python train.py --router_score="sigmoid" --balance_bias=false --train_tokens=631600000
Below are experts of layer 2 (counted from 0) of a mixture-of-experts language model. Rows are named router (the router's row for the expert), gate (a neuron's input weights, with its number), up (a neuron's input weights, with its number) and show model dimensions 0-191. Each number is 128 + 32 x the weight over its row's rms, rounded and kept within 0 to 255. Numbers have three digits each.
After each expert's rows: a language model's description of what the expert responds to. This comes from a sample of Wikipedia text that the model never trained on.

# expert 55
router:136126148142113088138165147151128087143143076092128082078135124122129156148097126052102091103088129100131135050119202129162112150092144149157123102057026102141107153137132091164106164149141129135137116207108100129128138117111115145181131175098142138147181124118160101145142115132143082144132121080098108128150103125134104164100128141141161146127167151196094179199116130122168133065122105104141147099193216156111116120154086141166124131154126106041119150129133159089154105130168175152146109071104148103033128073132089061126125168145091115107096137093086122159130109159117176093
gate1:185147159158192106092163128129173082197105163140138114131156179115165110096140159120110126078110112135131127083103140134186175054122144074213150110144081150164108098185074092124136120194157145130129053059129121121161165120096185166169113192134132174077151160103132121081121126170142159158101108120138113167133109123137126189079126143123109114124075107135130215129140177091142087088134134130144148104161135133081098144124129165170156119112129128193083080093120175148139139083193106115176127109129152157110132158158135142150126171162145136186103120105148180095109110101106110110
up1:073154172136187165068150137155168096157147158073122144085162202121129071164138129119071137129082123150159090123146130098117113136141127119164149085100131145049108097161107143162134139153091107076103103100186162102141153074115171169129124176088133132119137124114168148099150143107083138100130117155081088120125088116182100173119110190148083081076167123137118139118118158159159159089099149069130088119106082158143106129070130078150135163102101092185109202169144197135189166135212134067157114110121160120117146142193107160134119100139133160117158094151165118168154113113098134146
gate2:144131133144088121149133173094186117136111120138146082193176147118079081131099115099133147143146133168136165154123155110179160174088186142200075097100155091161111093127147139142145143161163141111114049168112060111087140186129182205111119129116075132141090076125112182087032102167130094172125112107136145146159082137160131064077149123160120151104113135133212140087111166106102180157118084163121130119144140203112103175150112117091147125121185076151155071180086135172110134124129135175133128089127158123129138091100090113123115144123155154078137145118121133138159145082150118162
up2:097131124123065135110094163162150187147061117095170132109122071123156155136119113082179148145149083116107135081079124125097110128138111152148087154152135177225116127180152122141120138099110094145115159166113114134112132163146112125140065070117117133106110156133106138109148167121144112120143158139170058117136126131125157119124153122084167095155173145139070092084145127192085144141100151135073083068139129118150127143129097106179188187130126157120082130135175140093104121175081090168139052123145099086201128136181158094190059097136129084122141086184196074190134131102132119116
gate3:151138173129105183121192096126167137162102110116121138130105158123133118183135141109173127193036173185167136212116153102110116186100184104114142084134094140110076135126137116127110101120151051162109086163140100100135121127083112163150110129096088152161107180158130171137123107102143164093134106161161151129140078141161116127160105104117130155142121084094097182103112135102223109220175136104079102150107149130180095169100121113157097158141139043078112152130106133132053091108163143111166140138145135136152162158174152094151164072126142139104098114162154105103181160128103148102
up3:135161106179119206150121161126154157119104122105177152106091120095103148181137131118127115184128159166134114072165130128163089112023085140100134101144121110114130134152139193190107102115141091170110103149112140152157069149136061138144154117164053178116119130117131157131086097164078143109159116116147106115118130136127104084176166079084141112161091152100122165095084118168148084090148155104163111099130106160148129099091149162114085080094073107110167147191119096079099132097132105129170098146114120144170137141095110093179141023143153123174151070124157029102127127116131135111
gate4:140057154080096147124169107131167101176131120156165117180136169132126113095099125158165152120155075160130172101122164118152143123146163120182148138065130075094108124123143152138108075142167199140079099110113108119080103103092074195108159134126105117173184135105136095114148098133188129138191069133134118111152176145122160102177128113149198079165187126148088070134139085114129082147124162138137082099154149147101164121161122136124147054060088130121140121090129081076161145094139087105098098151154061130151153155132117126142078158181159106129159195158127165106091102164088180135
up4:165108139117186184113164136171150120104122115216108133112161116186136108080124109110185108120143176167130115110081151165151106120098132100099165120100111093175145090079112109173100146168140180113127097085178150110123123136117022100158144123143077127205106097148169118148147110146129122146101126138168163132131125080082143150148159173085139118150146132108106154165153132066148071112134108133119155143054117186112111162129150117093125103085128086123158165079042125111143139056164157132160060090146095160163121146162101129177109069164126071136116148128144146069116120165074137100
What it handles: Section headings, ol/ial. Wiki heading markers == and === after blank lines, plus word pieces ol, ial, ign, as in Foreign, violence, Personal.

# expert 24
router:094158156137085091114122158082112120194109077092082107156090085122130153106124149096143111115057181016112148088139172174172160136089138138126137139094051126103088143210097095109147137070124159164132134151138103139082127070144122080155155115145133127152126083124187151129134125141169123150070147086156130107181132089109146118115187140091134148091103153134162133179157104166175137144119124117126177137161167157157107099169093062119076150139108104087166183085120144117170143105121144156131205125140157079115152128128105146112111155182153189100145104082124106161158149115110180103
gate0:104061121131173116082101169131168095090112132116109167186110126135122128134150123133143086133107171133123133155152143108106169162111123059115094131136098135127073097164138099138133072057131156096154064062156160106090127118132158117113146136156115161172143109094106050152136121097133210135133136150129129173138157150098161147105091099029107060127083077138112107139138073151133131128131107155131151155139123208116128083122104149148086085132164118120184128145104110077153135157094074126094121126137110136162155201190101137170118074077188157197061168088101176142141114116136141137
up0:098154140190099167079103149090157154123103175115158086136116149127113119097064134174107112100115174128111099087135134130112157110116148133138137118202183166065116148100098102198113157097116072060140167108159111206116108151123156135193068151080094172153146105119191096171140123079132122141081119117135109159138143169111167137088078118105149113200122128123116134171122085147153075136100062115131117106096120191138154139121110093133095122180138147161132101165095099105135063146151093077086114088160124143153166183106078117181068145098131169186069133093144115127117137147164115148
gate1:113150152104137098192117147130198151157106161141114066172127176137117116144114181167132132119130138138109097160148133138059176165106123135101110198064145150097049146166142148095078148119163095180126149132102081067151128136140117142063115127155090133139073109159106103157109109154121054095144101132082167095123149122113154093100156152137108095103130082136124102093125125106113133123153177109172102166148140178148137196177117105104146097095116107102114105138118125125163091121154197109100116074101063080090103127183136095139223084121193181113122157161196145119184102131126135106
up1:105139118138087147125179120176139171144058126135120119147120154155089163113065077106132126117166139133134138132139119124131157144157145148107167169043079193081095155145114107091159115129132177137156142157071152211138124124118147090112133091128080176163092166117112124104130155062159138073075199138054149141145193121086132202076082124081101127125172157133104124107129110141088156147104092115099134134149103178097115132154110076131111126113108130152097163166084154081118077145193156078105119135081122098080059146123110113135201091153128174117122121120200139102157151117102136125
gate2:161127138095118163160133068110114138071146119171073127124156085139141088161138143142179127134066118164151155156151131086139154112166085140110095135077111156144136126118114127128107092104141122164183162111100109144130128083057076080125160120078126094168092155147122090130100149111177132124087132154099105172073164176140126100138160135154098060098146049106090154150191090072140118159115053081105100111162167152134048164114203135129088082124125142061098113072077089078115136123137103086078103092129090119142171103122105115163148149145129107183130151096130114171141070129138170159
up2:080089079138119123137096142136153142108158120106169162156109148145137193092074120158088189116133156150083080083124105141102108126068162074087118123154182167124166110145160129166134100118077118131092102064114100172138131102153138113137172139162140110177151110119101159108096158110133144169140157166154079094067165095106094120111093154080200120171130103141179104105152125135204094146130118086142102107076186156129125108103135077146163172171137096114133119175176103157033109095142171132146112063130175087151140178167133164131112174135120094105073071188142103110153111148162134148
gate3:154131155165146108110078156106183174164182100158063112149123110105054111152105157110075205147166130136150106120158097085164145075051158129162119103135138124143162091126069116109144160105154108132163092106142137117131144117076117113093117127152128116122145116146144178111110121140059187063036055116124098098158191118143108114090117094083129050134088109076099135068130096114105143143162164109113113074070102140114089138089091139132145178119149149117143154107139070163111152134083128152039143133137157099133122087180152106107142113102107156140164117084125144160170132079119139142
up3:151167051131115103104150096054097132140124138189136154119082085078107122194092160148162127181125118136170102124150110116109074158130100090130042192067139107093088141135140155106121095149127079132132117192149098135136119091094146078148066135121135144068120135114086112131127067114077160074108087155106179108175154111092120110150138112180166097108143117121133088129099115116166180156099104092124133174176204142125141141161121129129108168123205129197086155126120102100190104066105101147085158116170109103110152106176131159166095172161099147163133103140106119152137139123157162144
What it handles: Nationality and place endings. Suffix pieces like ian, land, anc, oc and country names, as in Belgian, Scotland, Alliance, emancipation, England, Australia.

# expert 45
router:091099141185160043138115167164129155122146103084124129115174067097104183136180152166126093106177127089099182139136146114139147132086127145135171120128181115137084156074110181082152140110171142088140150134182106178142161081153162077091148113145157112133081072123126150122162106095149127163086174134170094058116129086165149143133135124101131171119113170112147161151077104133133112110100184140116171120156167146136110140166077098156090115177099111107136145085143164158142118153133144084152148071102152124255116134137052151139105133164127167125122093154132112144130112143091199175
gate1:103120128129166141122126118089135142180110113139119076165192068138064122128162116109169109145156102128101101116104128082088101109120143128091150086139150148109140119118169148147134122121158154110122103119116082081112166130079068129127104145118137102125111104114152124128150123070136133131116187141100160125162116131136182211193146079126143120110160149112127132152167110098114108127169119166116137126185181141088217144102145139103054155089134063145165111168161113145162122152163114132124111029124130187224109194090137067202141093176166148143180112111144078129171091144132196156
up1:126099126108161135145110096097153130134115086156120099161196068142085135105163117125189126134197128103076125094105090101063092154160197107104144123107140171109161138112139132164125131124173141069056097124121067084132173086078095124112103137084151114137103139141152141106100136120089130129142180148098154142163118132127172176180101067107155119120142172092109130163122146139091122102113114158149160109161195155105175109085140160104071148129134074186145110145165158165122157181178100124139109036134149154210110165128148086165125149172159140146172101090137079167133093160102183171
gate2:097100101171166103107045149172166170139166204135090153126133126167147119103139164139123155156145157205087060165140105151088206149082074122149140143112148135162114103097075117168156099095128105108158055145116179122121129150163120126138133058093114127117134077126139092170125145116062122168151070087140120128148149116114173145075117208179123103153109121113130126121118170113077112076119151105092110096109136124116149081162173122145149155130158084148158130128132077182162070134124122154073156115093090131156112120127097136148113124128127135107138085170095121092120096106126064231
up2:120127120179133106043096138149183120119155178182125144131098112132102190086154123170160173172179148174108141160114156119114152172149081206146146130078068120144085150117151148091111090117106094091175093153074181150116098137182092110110149123121103107095122094103159092095107166123087107171149078106108155139146157179111145142082132154150184140165136102124068115081121177134105179112148165093135100126156123152117115106173158100159183136115146096174182116080115167165172090107079087116097166119140106158158108076111129155152143149130148165145118108148143062134064156060147095176
gate3:143134115161143126122091121156178120127144113187188093109116114116107121106161150154148128102060112051124090104111129092141163088184146066113094111101170128134144098105171133090124152142126093143162102151054134142113169076068086133055135133159140127158118117161111169030123163143083109178096092144159091114140108093146143105106138084137155126135146155159113136126128115166138047155108133115111182150105108087076110132174060141138066148172082134129117146098148137102113137150145182158049144123140164103164137103102126084186174113170068101152089206109087103093125145128128123175
up3:149144129205098117142105153101151132078149086124174099100094107100121092133139142158141137112088094028164082126131136073128132092157176126124104130081158078169111083126162102094123104114083090129163145146052142117127161102120069103107095142132112125132131121114094139091132169149071084162107060105167097127143152099131148121175106107159161118133135136158121151130131077132084041125111209129087164158132115087123098175124131124176091102135099140052080194103171131139134106106129150147034122121115163119182084106095090087129157116182075100147101159103076090092134096124132130144
gate4:179151164140141111164151111134107143124094092181112166087098165176165196115113125163163136149168129043161152172092119068063159083158155117142130183126124138112119067142115159166082114140093146152154128148131063091118150107135115181110128137122179142148094139134126137084076071168098104200124101170074152121157110091134135086097104143149130110196070134126126074102135123152153132118105105126168127145129150132148174134109063124088059121094080174108122077076131156147106134152110171154089182168109149164129090148099126160101134149126168099130077116148102114191144146035095142129
up4:126126119156186096213156146148142109148129079164165165071126172124190130130105160172181127178133132059152160116129144125109154089184167154130092109107117136136117101087114133132087139147113130186118121129149093091104124142148128164163098154109177119141096170130148101089075086170100108176117083156099131104145115079110154090066070142110161122169134148161093110129155100090148133121115121127117161125107118119155150152098084071071080096090099146137088076085128157196153161152176176121155149211137086123154076141109166115088159154137169136091098054122149069206125126085113133125
What it handles: Table row ends, 20xx. End-of-row pipe plus line break in wiki tables and separator rows, and the 20 starting years like 2005, 2013.

# expert 15
router:126113106167133155108127153189095081047109146124171130122179119081144185130184123099111103130167155099141120105125099147120058142166148146158131141176033133168111106096140178035083120108095146111127158171159157171116171066145135074191135145159092138183143177112120131133116149093177142174137163104197109126111150107117115119123144164100163157137080065151165115140117104167119152119098140138145142074102134136098102119169107044066176165148080095175173107113110154133186133088049130113127180119092146096096121118137078104126104152128138168107116110122118134148135112148137116134
gate2:132098123149139167134131146174097081134106141103113093100090165112136181121091135070133141116159080106146109136116169128071102089106156167117109082163138190179175098160138133126102133158093091149167145074145093086162161101134213149128079165121177130115120105087139189133132168115159106141113096148120133224138145114142160131125159050121134082076169125126109115116154176198163118149137089137162143089037110128089091103196151202085117169108120173179130149071146091121119122160119113085141156115177123137163101121106150108160118103116173114178116122142118129050116129095123164112
up2:127122157081129167135138115213182198165112109141163076100079093126152165137158100168169105112148140066154086178155122181151081109157128132109125134157144164171178154181181110103133105126144098151124170145150134062057160103139174210118050120133162125124109107098133147168070190114200071193087094102173131141136204083148163154101150084110130143138162116116086161168073146148133142114142108144139083107157126123095152155142140115100132140130128096161134111114131135152079111153119109125163093109082110110150034145175115108173129128133166127139141138129119113126124147132153109082
gate3:120113113083145119173127078148116124140140119109131090133087084127099137149117128194099134160115116142131092137141095131105097115152161080124178107094108127178107082108134068151145138125133086155196180090164127076174157167169122080112098165170106067133120204156077075092146124170101124120173088061205116094141091114127125123111190134108101142129146060149092158101110135116105087155131125146148146133166066072147130120121070126166132133196155134090084110150049156159104177108120089115141193147091163098177153136084076168110086099179190135144145173134109119104121145120135146107
up3:132137159126136118149109128186103167170086166166166176063130104146115114059165126149117099129183143072153072155128114146145156120138104145079085087115123122102124158175164186176127125125115125151169125163124105189066076125110155178152132080129096156143118099112149122154124089088151178159105081115124119115209099134123080150077148139126121098105109127165106082185177126126129174125072097148110118181136142154088148140149117123110112087107061117078193133198118170102143075113125191160117103089128227132127149141146081177120137175070157110144158115129085119123099165127155152150
gate4:126158104139110160099121177168157134152105145150092159102054096149128146094061156138092127130136121137170102142173075146142133165125050131095138155136098149178155077103100147137127117039099135103104095173094095134126129163044127139146142174096112136131173142122134117110148129098121147066164183089209180142109157106085140105118083177130123066123175111165166150182127180110115150092109112117082156146184044150161124146126172139119087152109163147108122143149099175182086107176162095133164103108115196139168111123149136116138127096075127144076110162095093138165154149175128082145
up4:103177137145125118161119107146090164141051103138087124183179143155151069153150056172120117115125111157110100198203185121115128121101140072158105087135085050070174161159164160182127157134137095107153090141141125095153101095140109161162153126207095082154157139140089144148128111139096164132131114195173103136081154063129135126132111177156122161110091114138121164167144116095088149107129095059089091118143154116103185108150170143129140196094075141098136147155083116086142075130115115105142148111113109114095132136149136124121106113152175154085136156167075160135114126087050167114
gate5:121101099123131144128130106128139097154129147179109103158132113143089196140166125113166114124160134143123104098176168111121138177104141100132123136150169120164143089095169120167120160151131151108040112139130098125224163129155125168197037124128151082115103206125146095147177101093152103137158105128111106168106193130154125150161136071095166126093168140099043179138133139083135124151184164165131119152146142153164114110099175145168130152109147107162112110153142185154112139102137091116159160105140054148078132185121070165157097072133071149135158115088129096089185190123131179156
up5:103175121126164113061160165144127160136116135105179098128101109117165167137103116144135114105110111091085114173167056077120147151101099117131116069090156087145125177091111103090107081142094120120115166133115109103125141110151128127123118163082146152085183113091156083216067167171175133109081104129083118137161154138164131107139115131121150135165166159126111102115080116126092114093161129144158089131195154081112115112124123166082105121159202110112090152185164136102142112139124123093145123153127072154122134168131133139091085105136206133092063221158116044122210147157118095185
What it handles: Year century digits. First two digits of years (18, 19, 20) after in or a date, plus other two-digit numbers in tables and ages.

# expert 39
router:093167137172070100130141173070094130108156075102079114109156115102158168146169131094145103108111160062092152093132141123172124140100142147181149132107083140148097155176119102183081143105119169156105168151127102165079142107157132099162169112169182107118128093109150131156171101143143096151164161079152089082160089096071124120154138138102142164090123162162153174161087086151182117107103121115147146101116155148145097140150106096093072159126110086066178160074154175094165119131067157130154140110098157085078175050112078197126106169165140186106122081160084110155140141140093156118
gate0:170174126104142159094092115195143091150128143100103138089136151102082121116175141131128131126115151170154078124142138146139163150147115101201118095093145119130138161174120135192081072125119113148099084081134205104099116102232172090157085102127139151187151135112095145117101115166110153133094114161104118140120147116193098107132161089157053151087146088055107093162092162138134086163140081096138122096175083147144123074142146145183114144137091199155135157156149129123126143096120144031089130161095136140138125085171130143147066184137111139127106166183093164143092107082124113129
up0:116146108140145136131177132102119151115128154159076169126102063135172076167109157182132109086165168151120132111139048181165116139103087094094125136092126136130104139033151155096175143090136112099138137155145204115135130113128136122166138142123171102068127112137144168175202169154044180139086133118077146161110118151100174155182112088070130093107177163160133158146072105122080143106128136153183185155132095106124176110089151067089111160117156159055128100149121134104127111145168130112097142166089129135150127141115118159126177131137129171139199130120104125035154151125108107158
gate1:103123126134142098081136086139117137104131146124131123113117151131114117084163168186103191145177150159173126159111094139092199145157135157113183107160108124115124120089119176121183143106126175154142180122162069101107153123138116151180123122131139137148143139109180110135154139138163096085110110116066127154178067139145076197135128077173059086128054163128123101133179077152128123182160196032097157104143083119089128166133092130147139094133139113149065131169141151078136130129078080105148138110143161150142107110123123098168102134124105050174072156084119068134165172103104182144
up1:099116113131113218123144060110094217175081134057093136135095134105102128100152143179134187164108156123117113154085093143130179128120170133154104106113139136077070155197139176136178085146131112091122106119125173135099170149112143137086105189093173199170164125121189149089131161119122114088090153114154127085104108136200081112128125105143111075143167175070139167139088129160174136142141121089115158137140095141102083136096178108129134141128186103123099160185090085180149122082103148119079119126125163076078150128104175134151169144129100111156116103098123146176128144137086106167
gate2:154142142115178170105166147170160192092106179109098120119102100106103178099149128118114144121103135132145128134132137112076172172094105091146107119138191111143146114131163101090068193166136120100091115101184079141128110124148164164132110104126105167143110129164110124086154090096097112140053098191123113068177082127127116157132112145097094064166087118086084107124157132135209146120162163193149021094116123108087131121085161082135106112161069152152086131112111151087080136063144071177122126085159095117161133093091144175145145138131130075126076169105145107140107112092090105124
up2:112169135184148041118107098106099020173171144128173130153089086099144114164117145106153135123136104116112186128177077160149049143143168152092110156151077151175119158147113115174146127090134145108184109082138122162178136128092116117140096145083122105146159144169115122096139132110139137116192125096146122123133089171142176145155177169159168204081183135110160087172138145123099121108116124099155192175138127117176114117116134114097132153109168157085154134135125186097141111148139115165131106192127128109149076202155113075087118148086144141146175100122156148122102136110160173042
gate3:142156107150133140134167145134180083122106130125099136137128152178212125106100130088130104140129151102127139133133151102156137098123128204121073148163190138139127047087091074120128096106176184074172116127164096121098112079120180081103089165113098149137126153101132135144102154107180090091139088135098228171116110121139160126143127167134120123131126066163102203079103156144093137188133158134133166155109168106148160108110147135118052126123158161179156104089085099130111132082144140195139121103101137094187143125151158195120189103131177083088158124119112103198156111154133180137
up3:143115128068077067111113166183118150164114139113135086150094113063125108115137152154143187148120116128100168121137073121148142159156143130167080122096189113109094114078129153135143084166065163127132185118170107203080111102130140113119147123117122072123171144087079102075219094129143139139174099102164123146175143142084092098128135107134086098144166099095134113199147184139148161120147140158119143159195141178106135123148084114100132101106136181222171103145150116149110135157107135153140176086138105112068166099123122118149189104115164127086163172115102151178131136181085177151
What it handles: Word-ending pieces, parentheses. Word endings like -ory and -ert completing words or names (Greg-ory, gl-ory, Conc-ert), plus opening parentheses and table row ends.

# expert 59
router:124105165108155143139156184147083096112179106115119133106155089114177138121152129118130119114104167121115151108148117127123116152068161148124143106107152150086066100159103059077144127110100147148127160117088140143075134070155103091124185139101120145111166065084215125112131166109214079153190157072167078151168123118033139107114171176130162158150102197175183154139148078120150104116119165070133121094163168177107101134098085108199146118143145076119136170104167167112101146128159139099158150135125157147090159100144088154122153142188143129132139090173094111154110129175110164112
gate1:138132154081122116127085200197141103137076170131141118083151118207109118167089144081112131107125118144124119071130134072165121172044129119128070076126133108065095068140066120098134158162095177132138175110123120119139126141098133170085101153122070109128146153138051096120103129128184121159169140137064147146150095136099126078135125133121096121151106180138122082164195096134143136109117163118091127123164090097098112165151201135164193113113127159153115143174100146187114116116114150095191088093122117170169136103110130093123104101178134188155100126163096143167116107113155106052
up1:132141105183152127157156150167132144119087169143159130121128116128168155142162074151171106135169166114123165104180110131112159105101169121143139143089078147133163114112155175107164122101137095121223144167081098093055131164107094122091135116141094077177130093168139138116092146151071115077189165083144085131184119139126115070160139100121054172209140172123124176122061120122107121190154117166136150162155121192094165191169122159150145162116177100109115121163147077142138153107115158130160096114156145109107155129091148105140132084150106145176197111119093127113144063080185145140
gate2:135130133056166069127169107149143041183116094144139124156172129174121149162118132115148148160141100114136154140142129126116100106105121076199125105092148089084067107101168091136145125070131109106183129077089178135126172133144077139117121144124128139107100092120113143130164149172183122112094117113083106140098135192124151055114170109122157127166162145147084101146111117111144103108165196196107127154185155064077096177118141031112187069116168112145098123152145171175065133148097094078117144087118120121107124126090171150089101103133100179129115140195133109105148121126122090138
up2:152164106133142089117155118187138076150091071129187145129149143159132180131122079138121127143074141137108157142145103078133051084105177089126110163106156196099118160111131201164141127072144106146124080135100207162064154126112083111094136137124151083111099065113095132141130099126122108046107086081097074092184128122127167128110147122097188159137190143120066117159176100116097126123124165177082071121135129058118139105122120066124125073154158089125085119093092110143104143092110155146089128083105089109116115150128154116120085149155049134106168109119119104095143095153145135148
gate3:151115143049156143151184204142096114186111152143145129131130049163152139102150146088129123115099150159126134108146168089137183111101136106171176162068166116047046066115121137096103131083130099103139053080088124166063132109113104110142138123106080129128104144093141113127124142119127194071165119130113126114052144168121151111185122150179152080087136200100077125133116113103181092159154165147120127144133100198129088143121124156138172087130158148130167134121164145157097127139124130133086125110134138098112144152132122171130121091203177098160087103166162113133195144164149154118
up3:073121102094097077196103114124099161134119138145069161167153106114139160128092135150127130137170149150179174088135196184121109207132092116141128149106133102118118054053155118111093129133104132134154133156181064054147111172099130119047164082152138110157069151154187127116170119170146116112139146126134074152165082148080127121102130145107117121138102163127182121138068156149116159120104179158120103181085108078165154191125077110145147217181165138183138142138113171144106132120148135140112101118097114137129129134139139128161181098100144143109135162117046113113111144120143059138
gate4:086142177091100147140140202127121118167156110136136084109074083106141052073148105128106163107184105162136086124112156103122082106095123108122150128123097173126122085145136170202116121149168129083153088133147191067118141129169152104160072172087113151098144169067095110059107131152180133123173135192122129134152098108139154081143123114167098108122114100121105112195153165176126164156192114152153182148142133097097126156148099101145113202107149180130128106101109148163089129120128092159149114123173140165109150127166120137168082093072187134100111108149072150133144129221123139182
up4:165071041093158120094126113190091170126081126159086146097171187174103134169139132111135081152117178087129182089078120098167164075158172160137082059121138049134148078124112104123110180152142131114138145165140103132146130125131149093138139140143086163163143147146134111138052133143192147180118118125102094116136108161162140175153149112123169175153114164101154103075093118132148092128106099149131093161082136074127137092130186104118168130169143125163136168096159138116151123125186112133113100110153137138074120106074128140047206163145116095114084097206139120117138125075100128098
What it handles: Superlative and word-end pieces. Pieces like est, ine, ost, ame within words such as west, domestic, determine, line, plus first, most, Best, All.

# expert 3
router:088165139175077096137139164054094125117156081097073113111159101099160169155165125094143107104117166063096159085131137138172115137105146149181146133100099136151105162164119093174087137104116164159085170155130109157096130102156127097167172111169183104121130079095150136158169099142149089147163158086159092085158089095077128135158141139092148170084119169163159175168087091148184118114104136106146154101125156151149086137142115101105069160131114080069169162077156175085166118131078156134153141112097163079089164059112077195124108168160152180115130076153093109146136145141093159113
gate1:148117104131147170099191153094064136158136104100124119128164100108066152170132117167147171198146195090145120134114100168174152156177118127118184176069142123103140091101196148093181147085070162138157134150117186105102107115153137156082119127138153155101120197116132153129085161148069092099128091107104112111118118151151144124131168188159109047068123100151117159121099095156076120159136101116137115153149130132096130150078131164058155141160104104129141097088155103136112164107095129118126148158164124131102122196107168211198106153143099113105087175062124184136129121134094166150
up1:115112146133137155131085093120153127181166103083173149137120164167168094116100149122147133139140107124152140149152099214153152149121086140153139125101189125142084153173166170140142148116099133137076092118094154089162097165126135190120154156140169174136110077122132125133169091109081138158201150164109153096168125091134116142137154157131128101177108153101111141131204110132126092120077168151169206178112081173150139158138175130152150134084097193197157132145136140084154147111134137108164145090221133085196102060107158198104101128136126136112201120171142097162175144130086167123
gate2:138143128091184148158109126077154074148119132187132143107117141112122107136149134111189145187157164110103089093097168166091090181113139147083117144126145156062152099202148197125055113133125149160166124069080108129074133088120127077107066183108108093117162163087096154172096151092130075158098137150170153093129118120142156143105134141148112106134114097091127091122121106148145127108107156140115162119145121152193117138157124145149101146110165181142047021073091098134139149093172126102116107162156134147153196119154149079149217146161148101158134096143141092138137103069125135146
up2:182153138139130115141071111131183129091133114147135143124142104127186133136163080107157137208112099175064104136102173105126128108135119125070124128175190092084163128150088148122180176113090143175059104114188150121181045158160096162102128109187114141109077178126170155069176150073108087106097141105134112142143107135154128181144164161135194089113190099115141140126133141119120149134144129170118117153195128156147167130154078171121117118180112154122123128089170102112156118087130114099150088098087117170124085050135089148140146166129050140094139114117125111155099139184083116163
gate3:137180044100119113168121160131160138100111140116140113162099161032138105135129131111114155131135180055163177112107146110083130182060144142182131158180208117086144135126148146154130117165162094110155138080173112131174045116138152080143136121115131166077088158136048141127079078142120156148130077081134100114139056143122185113153072106167123116119163130111144152146150111111100147130122150117072121114118170113079104157180190171147148116123127170171146143089154138181096132136176198200155135123155160127154144128106143092137128170116147134120136092148160113148082127133123134185
up3:071081088175086115169152110100123116107135078181120102163131148129217108096080146146101127095098097157148095177114135131152191181172176103103148119134132095185124138183132078072147129142131145144152106132116095153153109099145153095167116165155162146084124095141170144123110126167161156068141137130132126141204114096127127094061123130192161070181171153069132132133129094117058137183135097105131145102127073103107079141129090158108135133170153113087156134106130129137126167132109115150104167144115168101161211109086093095097137189101101097133159159166088160147087201138077142125
gate4:153119128141165167144134102157091130159123087132177102110145108088067112173092148195097122122186145157090137103162129086147085121079103111166082105111114100136152094071103118158188096170098105119133100120085158182174063145124065124126101128163109107148100104124140117133086128131074122142135186184186159065128077126108123112088137155176113066163183178085097116125141113166152109119111080130174090133115101156162140114095102160149133094126125153174171104101157144078124132164168168107193148165090159193143063126131142135183050191150148131151133104085099153126142114132166094127
up4:136084159177158106128116134118094110173153139144084116105141108169103098120092142125127144087122126202151112143150197126130211148117162151127146158181089123113095135205097167172141079124163118099153141107129098111174214052137103135067114097074111130148118047118152104113159162146122156123143108152119100122122182085115214107123121117116158122143170109066176121096136068100084126096116086091084156101109150109126121159077142155143121130057112124187153086178093078100147118118098112088121087118126151113079138116106172164144092112128083168090128110105182088120117113132186143090
What it handles: Mixed capitals and fragments. Mixed tokens, often capital initials (C, K, U) starting names in tables, word pieces like -ory, and words like home, information.

# expert 54
router:139130136097123117148094118157134143145119128127158140184084124160156132127083117108096093147048152125091097136149170121167176146126104121163142121087130165193132086097110188095080082167121132126203106136133155121111152131097122194135118085122044125168180171159163137079181160125167078112098177140098118098124029124175127139148155147120086126187123115071127141112080102091178174087106160113146077115195121134163143134068101093169119139092185094151123164144122114102161135114133136113172150123186103100097138130155084092157162116154164119080136153123132130069069091113117180115
gate1:134122154190147127167174149098137142173118134120100145096107180118132129158072147081135107162079122100140116127215145137075128139147104118118123124111160118108145116120170107064047132097124167185137199152179105135195138135181096151096089114113107144083098158144158120069088114133182130125137181126132142118122120131094156130151112091116163118151151106137138144120133101120086076200194167141125146140097100096119102147157104134160108089106169181144154100130131140071128144080118070107147182182078114141068161171138156142145141133228087178144104095095175096109122113143095150049
up1:105113159177152121208196161131145123167172125113114088095124134126177143124125155123140093151159162101151075126128217146128114133130085148117146117122154112180159163115120134072096131077090128151165182141134164143176048105189082125109139131085158152107112163122110158111171098132171053142126159112087136120164091087078128151131093117110149130167131134093134099150089162183041100164140152075154141152165078115114153159112164119163093121129131175164107159065146146117160100103092088126082181191100085147125142136111146117118089119166149181144153064114149139093083105071099094123
gate2:117088076116135080103102108178143047165108128097071146136152117133100153146138161089095174061116120085194138097096105117124096070142062126182171109122172172144116098136108129103150155148152153123176069074100167156142131105103174111110098100090114154159140162074094115133147166165072155183162139133092106156111108192145160132158102097121114100073159136078126110192092135083158124140089113166178054159129110111139131124096192124147122190164095115183122105120142067171069098128091130156106141139178133150136123189155078101129111132142125133146132129175095177095112127131104146111
up2:155118134070180094122183097163172062129132073131090169113126106108136127142080143093137144127151095106094118135142123104130117037128128101164182151053101131155121167178096101110118153131140213101175120164056140127130112112101097126139105140141128129139152147113097141138123151164163110177125193110055097114143130143161183144115141132111107174130144130110131141175087083086154137125091090144179059199152108079104130138073153135136121090144125125175166139144074159150067134105123185097062110191152098143153133199119082146132078117094125171083115114092173075114117111137098140134
gate3:161120112120167109129183143099108148158116083111104144116149186045121116147055094159124115132123123103112144090019133097112159088112069144120108112081138109136098108049086081148136129110157142113158133133131167183124190132132191111174121089146189165143170125120116112141159113144135113101111102146110099092081031182142087083176172129118106176191106144101160119101086161181140108112151111172115140154157126120163165090085127119126180128112206086149082131123074141170146120145108172148101127095120127145194097148147091110149183128089160105122157119151112161112105164131133098137
up3:102089114073117127123157136107056141123074124141176135138099154123146188114130098141115173129155123133122138158150164054123163180093084147172111133104124111097130132112140206132141139102139120114085184107136189133132098164100139100170086079110117102134111111138107069134142125169112091123099124152029086103115119166102111131169074159084154146140170111076143132133207046126146125076094101130166129183120131108153154131111126118114158195155196119142089135139154161128115142148153194145151215092136150147199100127188096103133106112165130083096101094141153147082113139082177139164
gate4:128111116137098150138140126140123070149154104187147108147173120144125109149123169083124124134086034098117119136077069157114117174183154110127206119108152167097088076161141167105092129145083103165130119112061144088084101118156074131163188128118160163175139163098156105091145141117143124113137112131123153078089157118145139143083132209175101134182133139137040123114120181128179130140148104167132138172112095095203126117182153128115085071144137121140141127127152076204096121071160070104133103130122108126063123117174073146106119093190102155132126119138140161147117122121110139056
up4:156115112172148105166144122140078080151184091177100151119127115123112155138136103136143132128095108099087135155066083128132115185194110110087171100127121174120144137195138155180084124136109142170118100132147096041117119112064133140112172154124058118171109175071089087098157117146143096123107107151090109061128151126115164211106168110174133140203126144114107121134143149095149136179160144081131090122213078097197124144171109115144164086146106140173096137152133116180074146066146136131143102143138116096142097152159087174127134078142095147128117100112138131216116154127084137153
What it handles: Two-digit number pieces. Two-digit number pieces ending years and dates in tables and text, as in 1960, 2014, 1929–30, March 26.